Experts of a small language model.
Size: width 128, vocabulary 8192, 13.9M parameters.
Experts: 64 experts in each of 7 layers, 4 picks a token, a softmax router, a shared expert of 64 neurons.
Training: a variant of Muon for the experts, 10395 steps.
Below are experts of layer 5 (counted from 0) of a mixture-of-experts language model. Rows are named router (the router's row for the expert), gate (a neuron's input weights, with its number), up (a neuron's input weights, with its number) and show model dimensions 0-127. Each number is 500 + 40 x the weight over its row's rms, rounded and kept within 0 to 999. Numbers have three digits each.
After each expert's rows: a language model's description of what the expert responds to. This comes from a sample of Wikipedia text that the model never trained on.

# expert 13
router:437617490490492482460585551473467491487511504481495458517531539488530469480522523403486446439434491589592540515488404462422469471489507489553519472543497544502457450446481533502499576479477495421557548486463469473515483494518497466548463495432558537557518486445548488449476415497497505513523476467548505512557487514506489531537473508491432493588491484468507501493522555523461537487474
gate1:481522480492539487599547443525483500489510477493474521438560471582501506471504484490516488478551523494533455497558505540454493500522425493532490545496473506561530538511473489523532461572539498547559553520502513505409464499470559527479522592433531482503522487511529551459449473525440514481518460453462458425523438447490461523436431578594539493521477557485528498499544472568408453457524
up1:510498577586473482500464484450459470487526518509439490538435541483503481528515430492544485532514504557462571464512490517576455531507523627561522530474581512525509530504577496541503447567510546492497559477494479490559543505538486537488495509529436519465492436435471468496553493578467525497502456453479535497464457472555537540498435561391542467521525480471495586469477487531536504508474
gate2:452478516554426434494495540503446492504470522498491478471551452440587434490538542502518521446442530480580590466595457501583572521541558511424533496594500515480518470511454504488477529469526534534489457525487475505506511494462528494470476450528553475536489576479504419534587579485509528504524529482446492499503475479466477499504513530467531519504456455471416487559545521472503474427507
up2:492456545474464553474521555490454512463492483537533488439438576532485484489520484429482463516532522450477404501490532491421392530487436479450508554468541473468477482623515509468496515579477548465497560461492479451491540464504442504596507454481518468514489390498523514488494475468506537480484531538439525561512547539462497530440549489475505456479511453494515515488425497486465570515528
gate3:462532515531525567486544484562453528517478513472466497490461513533543539506426493530518465508493597528569450427552437481508594451491514516571462506518542481509447471471471537473527479532425519575542480461466580501468518516535504502549541497448564438445545478500517467519501525487520565514452501528557485441487552412558551533465550505510556527491426472485496429531455481486498481527565
up3:417520446547480474515509529527485487464512455468504462485474506552438472514494472430495479547546534506449507451540530429472517583497506479436520508450606559531467566580523556506469559427478457508465489530519509503589460565511496527497516486596441413534531526557568530497468467514552471493475482520474472489528572484449498482539504501461537544525500475532536528410525445501529514526479
gate4:495610500484501552558463536443474510487504503472448488480513446534515452487528549566455501479535557491443411487518555460482482477546487483505573466454512614477520548505434515490519493500464427492514570539584445463519514536475534460448547513466497476475485505473465561511410445508574481466483463512440511503543549490526489548486428478512477473510497543523543496535443516507411444537521
up4:542476537537439496549530476506462576459499473488464489524573529503525478432514501462572524515501463521515518473498452508554475500515494482492513485464527510542502546559556497509562476493502536457517431523553522447550493513443519502429534531455575450498513575463488504449463497525542599396554519443460593542511382440532503540496463479505509541438550489487483475498504472404484479476489
gate5:480454545426453504514510598591487491498527503561482480471527517430488460444503448421494489538423493512494523460437494513513485590402529488475529440564448511528544493479445484519506444536489543438453481437431526528461525420479544446495485587518443507526459465429482499481514422514513500433514519497478473512481489535514534558525536492468485514458564447469493458484480509510487550470512
up5:478493532512510601577496511506529555500533486514495490490532483509511481534534483562554576526488589426572491449532526478519450514491583549429472553461546541506467515543478487524440573545557540566453547515477425496497486524536474538538475521541645483495485524512497533486500493540483444565485473475450487438513492521475445539476527519492500487512522427477511532548521494448483497414489
gate6:568490428463455471516540539542512451497546474587564519487502456515538498463489484560403419476597523544526407543450509537553454510456462548485448501579464538569549534466567550537508520512458488500487596484502468505489510449554483509515523521498531465539470447539524497509536510509423526459491527508439490494495422494470484476505556512529454529527481531523440548535457482476533537482510
up6:481529514532527529508502507538551503531544516493511545487487526533530499479448531520509538451531491472494578429487509428501469492558539510550484551527513573466530528400471430536482462483472400521501527494528422472584499463452511549452528474496575571447501458517421480535546489421513558466483486477510488514514551514396502561494562454419500558504493486454559505508515519449501527439528
gate7:506596520576495510448506492500548519540520536506555516521428496442499531487551480535537567478478513483503483484531470519495476459546445522467471556541533487501530518504502495541504469461431519452548477515528515518462483533510528490347573490465575484513474439475530484547440505576498462548488500559480544516475442509599449556515511540469475511456497532588487532447562584523546492516509
up7:538418500496466504581524508504445519488540475506617461465552569393472466455460460503516508490401491494485480455491516486464468505431493537503503456570479510500483483468497468501508516481531450525478582488573517497503527445540488456490475485473527544553515612458535499506503536502496599444529469452501462526422504456454499446481452463568482461493519486465551519540534462497463451458534
gate8:462474509468567541487520525443518539438582527509412498522524495418555485515484464480491491455478498524481482489538464548530517462546520488465584504605460497530433465498522453515491464547517499576472527465485502612551488502507492516474511472512568489483513568447511495501468423480527467521534433500519444475493499508439481484518471528595500442516509441525544493558481461550433516390489
up8:492528549478559450448397511442439470549532538517537521518503529510482485467426491505523568477532508536522480450464520509519530515485498484526516506483555532456502473525583571480476473467514465533460520553512548440562431491490491501489533469470421432506522460572455522421432421517511538536579565477391556533507463518517525456473481539506487522457499506516492426512462447491461529548458
What it handles: Word-final suffixes and plural s ending nouns and adverbs in prose, such as defeats, expenses, digitally, plus abstract nouns like services, education, law.

# expert 42
router:538569500511471601512536530453485451453406548490498428511437509502474465516570476479531449474461554463409535536500488491491544546523460428502505470491525510517484502473479568510480565500464429432501571546436536459510509567510483591481571514462517528453448493464518484480478472483425497460488541426515537512449429500536546493493466585500479544507537513542525487521528483546507536496530
gate9:421462435442445494462429506505445525543471493478497462501546472514520477451500494478507450534493550490525461532537502580471487484511560539538475484544524631476508484507444526550482508503419552463452522534465493507473485433474456484525515494538512438469445452502468507437509475480544509513461503488535454452438532403540485496541462445531465497532493481371580477492488419477471524509474
up9:469428435485533501479524485532471527494565506516496525496517449564406440472454497549471520507436454496531460464548483497526489531518476462525466517523542496495533481560508496482469551415466517627520523472471461469597490509539495523555459441501473492468452571533514564481524546457515555516554494541553439478517467470463486509484510443598428529484410484504523460490414538523493489502497
gate10:548503524531461582477534493574541415481516530513517511502512522499520552494539472444553525454528558486452470498526542525459506531481473486516480492448612500553518492515506519407523479540499461482470482548574514395529509510542478478477532455477527495471534458517527437465568545460486487501523403516501585482503483490540490497509569420485568524432498523493559535496518455394504471539450
up10:511505495490457464484462559470390548524492504490516519558498534520568436482549529503458558533521495440495529468481443563511529535515505496439542405482511545470490507526471520496480531454534529487545522537435503500467409445479462440505462491472465549497453449492452530488522465507437470440503457456464445482464492416483507518501514587485486532474510513442454551496544548439463588412560
gate11:484498438464481534534541481505518523482542499541565539507552466531536509501484483522514442451491514524507499493570469615537494439511452428517548483450508471431498408546489435507452479453476497548474519537594544566528479539486488496474518505472552505509528509463497506538461496487528516433457403459464480439502403431518520459471471481544518508535606553555494487564506478441488463476501
up11:503608494587495483437475551451444514544438494501570481485439446513483538521540408490519444483466526543460477509457476471504430552584551504527558496492485566459484494504497491460555461553492510499479456487516511473450580495408457548445561546481524540537455495516530567533514577543514529525486526543505500544500499564546548477520470486433458455461499462491546503477512521489568479525501
gate12:438496520473483555503503523533481500514505540494471507594479518511578456454529503409567438554450441454491506427461479515472422511508396550486515431477552535478529565541464483488461496468530440467549589466479429441490490477450481554508534504446517514420498489476482543433493494458483490540475482548435465485550502560521475509476495495503562483509480456547508543524475520490440462447552
up12:524504566507494535414469457410505461510613499445507570468472517482421512576487533506447467499508508516467426525506519523531542509476504541458569523571489540507439460496417410562507537532505464490530500487505545517437445461468478544542520561538509536470505515509522489532514447472561497430550505434483488500503451507439518488508424458488456503464522438532525458450529442458463482520510
gate13:492488441551552481495522538532543491531418533448494489468464424546558462538474399559469521487493541511522473557437565525533542533421532498511516552468577490502499495504531508557486583525407514457467522500558515494540523493489411506468415420527476480473484474457424444502521442503495455568530500543480492498485445493572513540443539496489483472527499523522492479562448477452519514506480
up13:505480560459506515436521481469460423488466567531541502529518483430500557559542548444544436481439530497546507493447508514436447445502483491500503486509460415503494470524463524456447466574386475518535510478496559537486413577482487514469506510502468473519531506525548538523489531579562550411448486532483499487496488488558455493500543499516437511491423434507517430447545466542499515479491
gate14:479608516504530534502545465493448467517470543553477544420479510477518509547498412549491496504437448462492595458582503481504525496451454489498489461434507534501525616497574522464458545526524496506509499505566520448495445533507400419540484504479462456494511528508570521478478476451459484534496464472536564533478550448454522486478479512583515476515498547517446446487498483504492488423467
up14:529487511538505484492449514506499499476492520540498557503481508462420445463428479521484506448458543586452447525552535453522502538443480486447489443568550467530472448440445464486471454505519529482423559486454519564494474471459563498488558560444634462577499456471506461461458503480536516499454544567520509571540454539493514512490437456436502517456532490504491497492450538469460474541473
gate15:543527526468514525497471506443467511495458499469519525460489562483545607505483524508522540494539504443531456479522518520478523494490423440520513483604397462535537496504520550495522502553526457529555514534492477513486422487417452606490518476488525494430523431552455536507538481512475453580551534536525512487435477459473489470490539567457574500483440441516569489455513451491539458551513
up15:575490497480525535566508483493451466526469483503470512460483476459557454550495487459579427431491472530506542455514551450512470510560574511449493476529494579474429462559514570468433461455494486508499498503485482518473492456518478491458574514566488452527430554507544478499543530516459511511445488589491468492505475450467504391449567486448514469459457479481517479510554482529592496424528
gate16:485532519538456480512500482476439549440489520423440531458467557571532466522499552496447488517513484489473510487582482531537435499515504496512522457537536561488588527503511537481497554477541491574436484570486511455525517418395475602465527501516455476536476529540497579525517401538491460483529550511470436526522433450505497507527483574568513545536460512529487507504489423508511479511467
up16:443467435528438484464506480541489431528465483516488545512523582572502553491493468515560481465421517487489528489508503457481502423477462549607469509465504477494491512598539479489422551495511446434536527505543514596474494524488508497466489516490517487596454525436570464525484510477528515555588508490489455525472442466452511532459496542434485506475494542484517569462458429499509480565473
What it handles: Number words, quantifiers and following units in counting phrases, such as two, three, most, few, several, years, percent.

# expert 43
router:473446437428385549480522511496547531564539538552423382560546511466520534552525450460479530475532522525499520494556454477522457481449516481468499470480485484503420496417573572504513472529437541444507505520469454477476526477513497516523557502440501537480529470513456446494534437448502450470483492564575465464437512489519530510473471495423503521449481542442515468477469494515481461508483
gate9:484499426485524480440488509540564515584492538580489473517511501527468403378445454536509519539523538453543474457509523474434506509442530546481492479480561469493550432457566548539521502444524481477529538482542470502487458524536493546451463480500509511451577548544543513512448480476473461447574550475546487475481566531526461515472488561496564510518441448524481465493527502475535476405501
up9:473457542542465469481508541518454516521414388504494473422563500419505555455531491471432503479584502515457427506464535510554536526464533452481480454557572508462583523485478420446497519471518484500529517537484423493529453495597495469532451389460514479532538463513466516449572486496530510503505511486461524433514481498540495472558511576481503505480528565512467509496488512539496506487502
gate10:562470492483460484502509485464419502521512499507452537514549380466503544494522582514543495558468550496546515462402493462410518428521464462518464425505483483492484497597486432465466451530514538523485445563484474500514484572506548423478510452474523493523531482494467519464560487497618486534476485521541546451522497474511535536459577502523535511457477519491506511489539439440498538539537
up10:437473445506483505522514566532462455475469538485552560578502459473538490591484508529544505457538503534464586511496521496460488512439471548504534537547478585465472605458466522462532575525497495513471532533568495418483453505475555519522518525470521506563520519438502474552581468425441499590509500484446538548496514509431512446473504482539476501527497485498545499532434485504433464533542
gate11:524527516519430519441464545558517516517515495546533544450495488388527459481484474481490543516625568461577494477497512441517509503587455511604492498443499530534494519523474531445448556496501564493454503489506531504523512459479467499452457547441477520520538443517551504459428445528521480516477553489480512496544487503528457543512492553562532508541463508498474445527437478448567519558582
up11:466445522496461454544527451415485526489504506489493433401470562505516510539570519486442449528510463420492551461495486535453418494487451480447556482531458462537461481524503534539490368484451525530516456561479486471504489474473501481509507495456510479486511542561493450559486571487420515539443508497540512416444571494487428567491482520434496480445475535444517505449481488519495504485507
gate12:493569464473506535479459546540502437534515499524442503461492546518525517453452459475475512489460512507544489350466465515458536510530536402585507432564518470450537497457412480586489497469442491503450456518525498525521526519544494499444504480497456455481509486513436473412529508541509489388551501432550492473510558534513538539454528518440523499474489524504532475495502439511483452522524
up12:520519475501484489529502501516533456516479566501522487489494490540517527582527559478583406531418525499538479477541467528521492512442515515443597529451528512442505462580496561515568425543522466554517519522548479538547515574467571483509498525420484544491466499483534546458548476496509509457489516534471464547508454531467616572547516535497491476498478526499429440473529520521418484511446
gate13:510449519485492527464515493535572489476522475514527520504523504466516523543496494432487530544518574517564415411429537499578425483498515471521516512481511494503517521462516471515573478567475558529514527505458467467423511508485532553460469478458489551553480430572525480472482419488468512459397540487459601585450474532486502537474571471519480541499486485511533522530456526564543422506463
up13:450537527523533472481508516502607475567493520511445499474529486468511482490519502467488475549557484470515498416502477552566550530458469444494485488483442505545584452445629503533470572462484479470525558491488480505502443465436493463525477491508486497472543537490507561552544447408582464530487537532482483556491484497484497496460570504543531440574543457422548443512483482440494530517517
gate14:549486448470406449528491496574414463507461538502443492469456532537513470481477583468517530528573515455502458419510614492506485491541501546509509490473468424452479505438548533512585482488585530552543502501490513511463546524557481513570490453426476444501489469467525453509522442457516502456444487474466535493483533508519577485472454516535532492490496459484589532453475511458486473456462
up14:534557519487436525544548504472497473456529426467544514513536474481451515529440414510462494529451466476539514499519493514523498455502516442486576551454368534561480534573523428513509517508553496512452488460588485507445558481475445434454505474637474535494490480452497467479477478533497480486493481586491477476542570478506493520448462551464494438553493481514513470528544488516539497531517
gate15:450408464449552452500430438520409506517458511519525525482544489461501511571422483430523479446505530473482548377553496477443435481544459536503569519485535474442500447527522524454459473397509497503490520501548533487482465492490512488480471508458551485531523516504515528535375499517486466519468478497542504527491465526516499428454482455548524566460460540480541492516470545429511528468496
up15:495485514557521489556467524497474466484486472477542473534454555477507468576523572522470559513571507475562502522437453449527466495523464488477510459498573539555453594578524445517435495442529509461569583524507469521495563508472459527467553480443450481470472503544479547470565550562554504574471484482481511448469489512501589490496489533495553505469575522548573476524498465466492429493482
gate16:522518510568506481427485449481407465432447505515512506566531508502566535536541486569465475482602473501517491524489471520508485464568472530509456492523461526601493501529452474428490524523532502484543487468504498411506449471454424525494502512503470531484559473402572525494477504526458463561521513500469465476549461460467503439518528440516470497522441552492552438537517415460448518529440
up16:425413488526499428541492472467533462542552486516515477545507510409483428504532521459520498495480557482472539490528531487521452466464506509556537484561545513475492463477497484497446498528476576428550543509493450490512410475523436495429560507538470555461487590520452499515503528460558499479493519488484541513538509464548450494504439511545534530540439412485456545530473541616565495547499
What it handles: Commas, relative words and clause-opening pronouns in prose, such as which, who, there, he, plus connectives like However, Meanwhile, Although.

# expert 0
router:436532555454458468542547509505523463426481430550559466429475501494494515497584565549494476485522576419455464543527480511483540482428482501515482488525483426523548510509530468521514507506591521569556540416493515490491485474521418487478515578436523495484467531482505493522533600479553508508445572521453529540498534490568466438567500501434483502560538509480498511507509513482513517512567
gate11:497462467459431541541506527551454594508531477477496446542621502494514514434514457548496516497546492472443445520406480480441534462478500535459489439499558533575487470531440501549497434529504519536520462513451532518460527565545532466457533464494501489551516461458487520495475566522497501463479496523448571523481493534460447533502456556501467477509483562538547485576494438593485542477560
up11:536569515471555557464505526455480504492516494495478527479437534462493510489563511475488537520420540514516564530561484583528506451474499514476483447467475516562488559503422538466491581505481529566505452515537551507521571516493551488526485546510452509505462532500497451474497444485528483467537420449500473457529519465564470464485527485559525438463518390465461531436566414449495463551419
gate12:516556512497492410500544461485508479599508506444517504505520546458462505500434524602529473537457489565527450522530460520541512515498488517543515530499524556478537429566499515497481466516552484437496494567494493518534561480587478511493507478564559411493482456503484470521486523517516466546589495489421481449496459517487527463421445540535453483602486569515522505503559461437438459501499
up12:537518514515466503502415487433588484513430533458470504530443479523524484551461501444511493481472437536493413469502499472489506480527439514441538544479512462446512529490421492426460535494511556540502507511552491495511513578507461485416515504532536593451538566466540530519537486415575481503541545539514499482551509558515506551464544494506458521440464474556500488562477582426467485494545
gate13:548519561444450430456499510547513513516524484516506546533497503527509471551510484543476563450520484429529509552590488450562514559530565495433506498464549489540471496484481462528565476534467553481409530514472385517551507512452478515451504485471515544562512535505579543512546548500455495513456467522445547545555507429445458560529476540476460508473509517430482564473481481555526510433480
up13:456423508538500539521434482518488501475508479466480493494481506516506535500502542485515529545493461460523557559507478561572526529419452487549549476493519511468461527499531486462451583428473536509492476507440495552433445543490488534472535454499446388478485485495546458565503571553531534487527476490568515448439498547468541534475466599503488443532468537522394417473489519481473473445467
gate14:467504522503509523512567520427471487535436455509534656414498570453510566504509516523550518480527557512482517520543449481471464470443405455479557445501448493490474496505472545510480505566489513499523494494451515497507484528488498515462567465522550485440441551535548503544507489533487451537525534430443501429468465526489531439501490531524516545451550445494554472437589531450504507471482
up14:517560443447455445551465479551450543503445503549498507507507492497501448398529518488457498530541497471446509521519500481515534494515452461559444518529518601465452465489537521504413445470447442470477455526549507464539511495454552504528486443530461512466549462510474595494439538421556567509455509530499470481532480497524527486459498500562524511482547408455456413549534543461460503499462
gate15:491430469436564507535542524552500516491543537438466471519503492559558500510503531542541575513434467542464448443532493524454442487532512468551459534482580506449481434477549530491415494521503478480455513483484521522437613430488479581448547537476521472529479511413480542398506548498459488496524510447449529499526479516507445483503523542480581561491455478492540525535468501534502492481542
up15:476491517488470564518445471541512626458492434516495540553491559541445476447523492522517456545529553530531499477439490465475506585481499499491467503521559469494521564507585552481575509503509567557554516497523539523563533479519421542493463459465442552459459473513533483573514486439499527497532478487517522561413479554580519567480438532524538506488525511459548455485487468431507511493473
gate16:504500521519523493484511445458563504554480558418411504471488520501496491563469563458454522475499472578459462539467499486536482471493516517463465450585477492533476482568497444473494482611603527516494534530506489515496530546551488465524485547460535441557502456501579517597486489540463494548469487544528559530497458531541528553511420505523489532582480480497514561506448519547462534450548
up16:519491475468493456548466520466496561562478447519449517461475508481548461528519467468500544536528495538563448505518495510447429479500540556547535529503439509487513468461474480550462538494583509506533450536542464527530538505512474496449478536540479529505551530454394514446541479563495525446464541500557487577502526496496482415456516457446502375485460478478496453566572537525519404517443
gate17:510525524423458419429590523454468503498551474476494532497477537467443472478496525479501496516537465513507450474511480534506545551495524497464558525512529543511583500493480518573456536486515425454609510457476498485461426526515458456551452535550516457515497515542567528543475450488489473534539510405440460436525516495506556541505497627513471536506464512464452466440476495572484525474513
up17:489544498524515560558502590457557428466428466481482456505445528470566535484542527508512461432523488505465439450477514507551429486476502555563492572489499522484550556506572487493491441514638468536500520573530509478546519511506478497481524497495534433458508446508446468481503544466562563503438526496504480531531587500564540450521483434538514455495521555465491558521512509481488511545498
gate18:526521519497471516467456556441508479481521519479474483500472534476476525532477470614550466533564537512503460490469487505419506482427507489529429487472593519497576479495521474531424423501482516504486466533500480396484473450489501413562507379458496476488494503470532459512510470490472535491463450479461495522493498457460517502548497463506493510511495538525516480613518493422457434425416
up18:450429466489476509542525492495487471525470472466470479480570487476521470524426560595480470490507431478479513504530470439531468516522503532536545526445489519525533506508446532433600477409534439406561510521477499522495517486535577532499512539526547459441470422472424429529464535556471511497497505550540483474445538468520502442522554560492518559502532481539535527471463491592478507447518
What it handles: Past participles and suffixes after was/were/is/been, usually followed by by/to/as, such as released, used, powered, drafted, completed.

# expert 31
router:493468543512493552456437442481516528511480554414450498541490467511506499531539451534493514511478450505497516511496501492528529540544541515563543476478501507562439537494510463420449469557492501463450503449579485457550523496528448521551553453517431393517518576468426491527497569503569507489510524468490500532529545505511452498412496534509578522412525523412490434499503489427453468487461
gate1:500476454484477538510541455487443547489509532526567457448446452522472496499482545488420494454524600501480490504447515547539521494457528496478504483518474445548422541473490552418493515563441477508556503467489584525521441476430555501465480472496542491514528524587520477505490549512456530481512551503452505478525526472485432419468424588460517459577489488604468488481552537496501483549482
up1:421557554479548522442488426502531418518428549550457451471504552472497420461548486581489576486470511431522474500509514502517415484488454487498520489516501495511522519443549501515475480463557462558562495497551522458491508526600560479514464461527562490484509515538513512560465557489504515493486514535542480485481434462561500549448518536542580592466493458529479537509512486430516547482538
gate2:528487523483500429472478505471554482538511469439444507516531431565444426539484496474540530519409518469466572474487545491533429507503543526531483562497537510520493463440496586535476507491476505505507515540543541530533508488499541500490464512593502536481516492409506527475565399530453510477502513524462492548555483531591549521396529549460510557535514457515461562533438466530556531499467
up2:505516524505541581487512496536596540549466492466492498567476532464536509538519442549507505568539552435406441523503453521499454465544387539428494472466533484467432539540501509449518414489539544533531509538474495491507505517513516443542513504492499534472538505462544505437529530572515423532546481548525519463455519559477466523503509480535451478486412450540533471461407519466481478490526
gate3:497493513506548535577448478532490504466583519568515495504537519510505519600493490472472539506523500506511485465507435505511460478442551468503568431465441455541507455472479440430560600529549503524480483503457524424479511535537479458425495492437559539494523576505482497531453513508492522495482478415515531516464480533535460486493526494561511551583564625508518502469538485528480540514569
up3:470560485464461534420492510471602496466522409482507582497527577416549470551523411515558503457516477486512478482456486503500493554548495455415565481507496488531453515534478531555546522477486459452496537468491480515435477502455474487488525539468484529478485510529520517472510434490489528510473451602549491480493474510529536536396551554560500487506565543470500521510466471512473470611488
gate4:539495404498501434588534513533564486479520492505435450508536552537540528433480491511534470504455502558454533521498458524470516395534562555509482470444503575511471532488449408531516528460516485535473492522460538419523509534455492497428515419469463542549509511536456544483481441525508452474452492447532527549486504567491531496570497497491576463497410567486536496484459514531481498471504
up4:520475488447459510544503440441568476478470516492484473523487514507566513473501481510498485517505543553419526521476489458463466443547460516530529544482433503544554501581468450579505416507420500509455493478513490506471476448508496517483472525468480482484496445428447486580545412505521440528502526439527517429483463504486530535482541499501636543423500469499450507434494506526530517441589
gate5:525563458458568457565492490511501545515443491521512545517445514482460570471433477537505513494499518564519481461450530513511537469454488508551477512515545447375568415537478537480420542507564507507494525441502539499448482503478481484506556436528456473549499439536465490479523500532502571541591545510448431580487539459488465471503504521514556474516503501505495416589538496454537490481497
up5:534453511462512594460477467457508552520519479469542541444534459468424509475456476492520550521452420515454500465513510445469419523509503543485467521429543590547510503548471524470520496444585506537491542451537508506547487441470430457442505480518506472547495470410480429516486488432434540479477564399557488558477468482477462510493533523492533500529486416520542557481499517476482485506472
gate6:513479443508426513429500465487468498486476511580421538489555449462570504515547492500440513554535510503493489453483462528449488439572376467524511429484492497502450503547532454469483512500464469553595480563566445430486510534518576535541495518518530500537506470483532593500538573466530527471627498482455484480474528515456487490542516498524545534479497466469487481494502494546538486473501
up6:493574514479519558519476510564476438489442510451569458528473502451485371449476531455556505479537465494451483527540544524539435521584529453408571561559462462472571502550506440540495480502493523490519553495461509531542522457465507445548522522502468562502480530459464524508501483508567555466568505551507455545548477569469506481513553492520429498529518478524478475523509548512506571523514
gate7:467515541522549499569550524490491516462536551559509467469479499458411371551517510505494473497416468465506480511487467540494519485519473470479480436489552466402503501459450486552492454507391476530511515483521459410443489522548508487490599569477432507480485448465457450441511477454491515484495513486506502498511469497507535515530432548511488494514548478437564402442516519507514445478502
up7:554459538509425570480507529504492511547432426466510477526537467536529475529532528522399493511484497513517517505537482435466483483448489479508447462435534466509547478528523512404513514485551510416461547520508486501509447479580507460534480471485533511509520512477529443439414436470547540473417441417544506505445489521456455422484478437573551508486534548587517526501470523466489496474503
gate8:454513503481505499491465448492591474490406531498409482464503487464370483510479542450538516457506533518516508562512424495502495510522503432483481465491474446523557456441538436540489523495524505457512534488526519526549511499561521487469460492490540438548507508487518550557432540530467543520493474526470410485522464515601438524514415464488518542558400477475510538519502578523472512464507
up8:488443476571444505507518549539518493472454405542504467528568534537603515499498485574450503518465487490536520468450566539474420424427523516475494536456518579448545448485495582494495552527529546452497502529525565466469502483551486472587492511552491497520536426519524460524546492504510521489515482540519484546488572553538488532545568465520500502448547559554467462477479526465525532544461
What it handles: Prepositions linking nouns to their complements, mostly of (Hall of Fame, Order of Canada), also in, for, during, between.

# expert 29
router:567538506474485527478481462494489493580447478457483555541493508454468537520577505526448587533503467473497533483510534474532501535562515545530545491489464505504416502445485527439431448521511566494482497476545477433530531444487471548436524463538463423496509600438389513533516562451485481504494499426465452502516558489482483418461421492489511495472509555466453431509504514462476525522480
gate4:492532466533572472504423487494438473501460518545521497501472518485486477521459476524462544506494486379505491456518420529465460541562464494444455457435533536455417496524557565485474502459488488455485464556505438521418496437502434491475512449481565485474466469567550482529475526449547538522508477545460413438525449512508509476549470517489534492473464452451464476440541542493503453465584
up4:450537555533479467410478412455517521527523510510545522544536485506530488539516500442516489413474559471500490593494481453512448473518504446550475546494488509551520497493501567448432434490499515536566538502528577539445465585547557475498546491525480480549553521431536510565515545568468498538513472448458507510503469545547510514582525524547489521469463532495491464427586474536537529474523
gate5:449444497539526485563478446502465508506516499518437452441489529547515506493507541539410502553487532481488532479468545525492421518429411525498467413503474501520577518514546546500534496495547463449461490502483546514507420547512528542505463447506503502501511505502460482548600484500463405547461470491537532553501509485503491505442435579533557535452522524555508562489432408481548461454520
up5:561494511602522480499515423438447477542456486469474534548498491499525540492433500489518502547483598531458453486507469508446540428605518461391446440481537480463488503520490494430523480533557558509498441484567534484542480484442493486479464528512493497477585450467578513476462504539494492556483529471502587481476485503490509499504496474458571482525497514422477496459506593507502532490541
gate6:496497555526530448514471514536502542499535558452491453561451496524493487564569527460449496523433512466487500514553548480515472457577491470600501443488469505528493466496547487477538395453467487425493429511532520493585496488549418493508487591479522462498470489478568479498512579474589481493499494476493526590490533505485514529528489488456446549458508563529507474483421501587519479472473
up6:482462438482538502524517505565492513453565479531472503396513553503456499452438479480500482530547498445541505465509505428502525430570496516517550531468554469481486474515458578502452518509502495550513551446513512487482518512462529480430538500505398466542529445459494540510547474526485465542424430539456549551456558524481477491496569553564559571431536524508536531516463433423524499532505
gate7:453510605486534529481506450523466584495434550510506474462477507454505507487508451518488479509460558478481495509557476483485490472498500518561441453541520497425546442494483516430499484443590522541528367495531461535580503573503461483546462492511478501529511498493538508533402518497529502482517496520521480516572551513570502473566518396474489481483542481514501485481433457488395480532520
up7:554459494483466518486563497554430495479537485491458524459536455582513536510456460493466477474630497470468497512480515497517474594491557535503561554530512455443519490403466451503478472529550471488464488491522504534483494571433528529489471540479479536374534487534561507517504499527406493465442428505486494520566517535522536538512559542432517512484546465512521524495493458528472558446470
gate8:470509496494483539436488522511517516544449503518516532573492454455486536513440453475448493484566498566455519507482454530477523443489530537512461430461541396448511549538499527467582529472493468471513486489553566520553476589434429486515496511487505467453489551490567503489555440502484471577468512516479578446585474504496530480459495459560497477542550572457491491472441476451567452530541
up8:479520485481495535578506522444477529474508492494499473555500572490514481436503481515483543515422482438459460454529525465492520516548467496427603483480486518546521486480565422553445499489500447468494475493516460516534584467457535496497492449456568501478615502517477565494507530534436534516535458562515579509484509510552509468592541517469506522446443558524560465484499534557504555559433
gate9:497494553560513558462530524536417490538558489504523528523415457469497512519466481453395562459440504494573504446495574468514386511465432447548474460499496477514488550564456494524523444500495461477459426544529514513462502481526491551507474496548479536497498562492555430420491549467472517521529462540430443509473476533529527503489472468535502471505422453551476509473542512483501538546560
up9:534453499459455501506463529469535477528571468519533489502426553547553421450534554494481508446517481480527475531527441536468475541486485498496512485547485566550511485525511485556510531530447475521466603465462493471477475457506504509440462454483470574452546460555459551479522485531558466458451542465503461480516526464434449587531517560452552553509529484568583558523518507461413551554510
gate10:544501524606489552556532477454497593498437499453526474475484530522590493477524420494492539611439486439503498470494516535550493532494503492527499473469530467477476546526448486508523544468547502488564450475528396542519473612481496511477495459505504557433503620548518499494487497490514497439441528492540482531480521495509448438535502517462515450513496518525533533545547509517500487449426
up10:440538470522436525465470471519510595498488456493539432509555520510524502489504477566518491536528504577478560592480615504544567474482464508448485524564518566569466508482549504502493490590563503530499457546535487505497507444434492483556528541544584494537533477431518501519526492392455506466506533505545545440547498502545539467489555492517467500494551470517462490520506503487503431535457
gate11:459471515561571531486401499483550581515614510479462502520512521559451544573510538547504492485513554455585495468478571504479471442530444516491439452513510562523486502456525519569461487513457470460533498478546532482445453549504495495565525507471509543472520508471477472543531492489505494387413510497494521525523449537458501508533558582568447529506524554550545462522502503518497488466478
up11:493495504390491535525505495436560468449484487468548507490506450500443532558440541520483421501574528498468425425588453403441522499488493511515497527433488483499484556513505444439509483463511518523586554491527546471526436534477454553485477531514478495521485556534472499512522499493539467457555535416505444515388518525495482496524542527536529483560446480537484486502506549483509554555541
What it handles: Prepositions starting place, time or relation phrases, mostly in, of, on, at, during, e.g. in 2009, In Puerto Rico.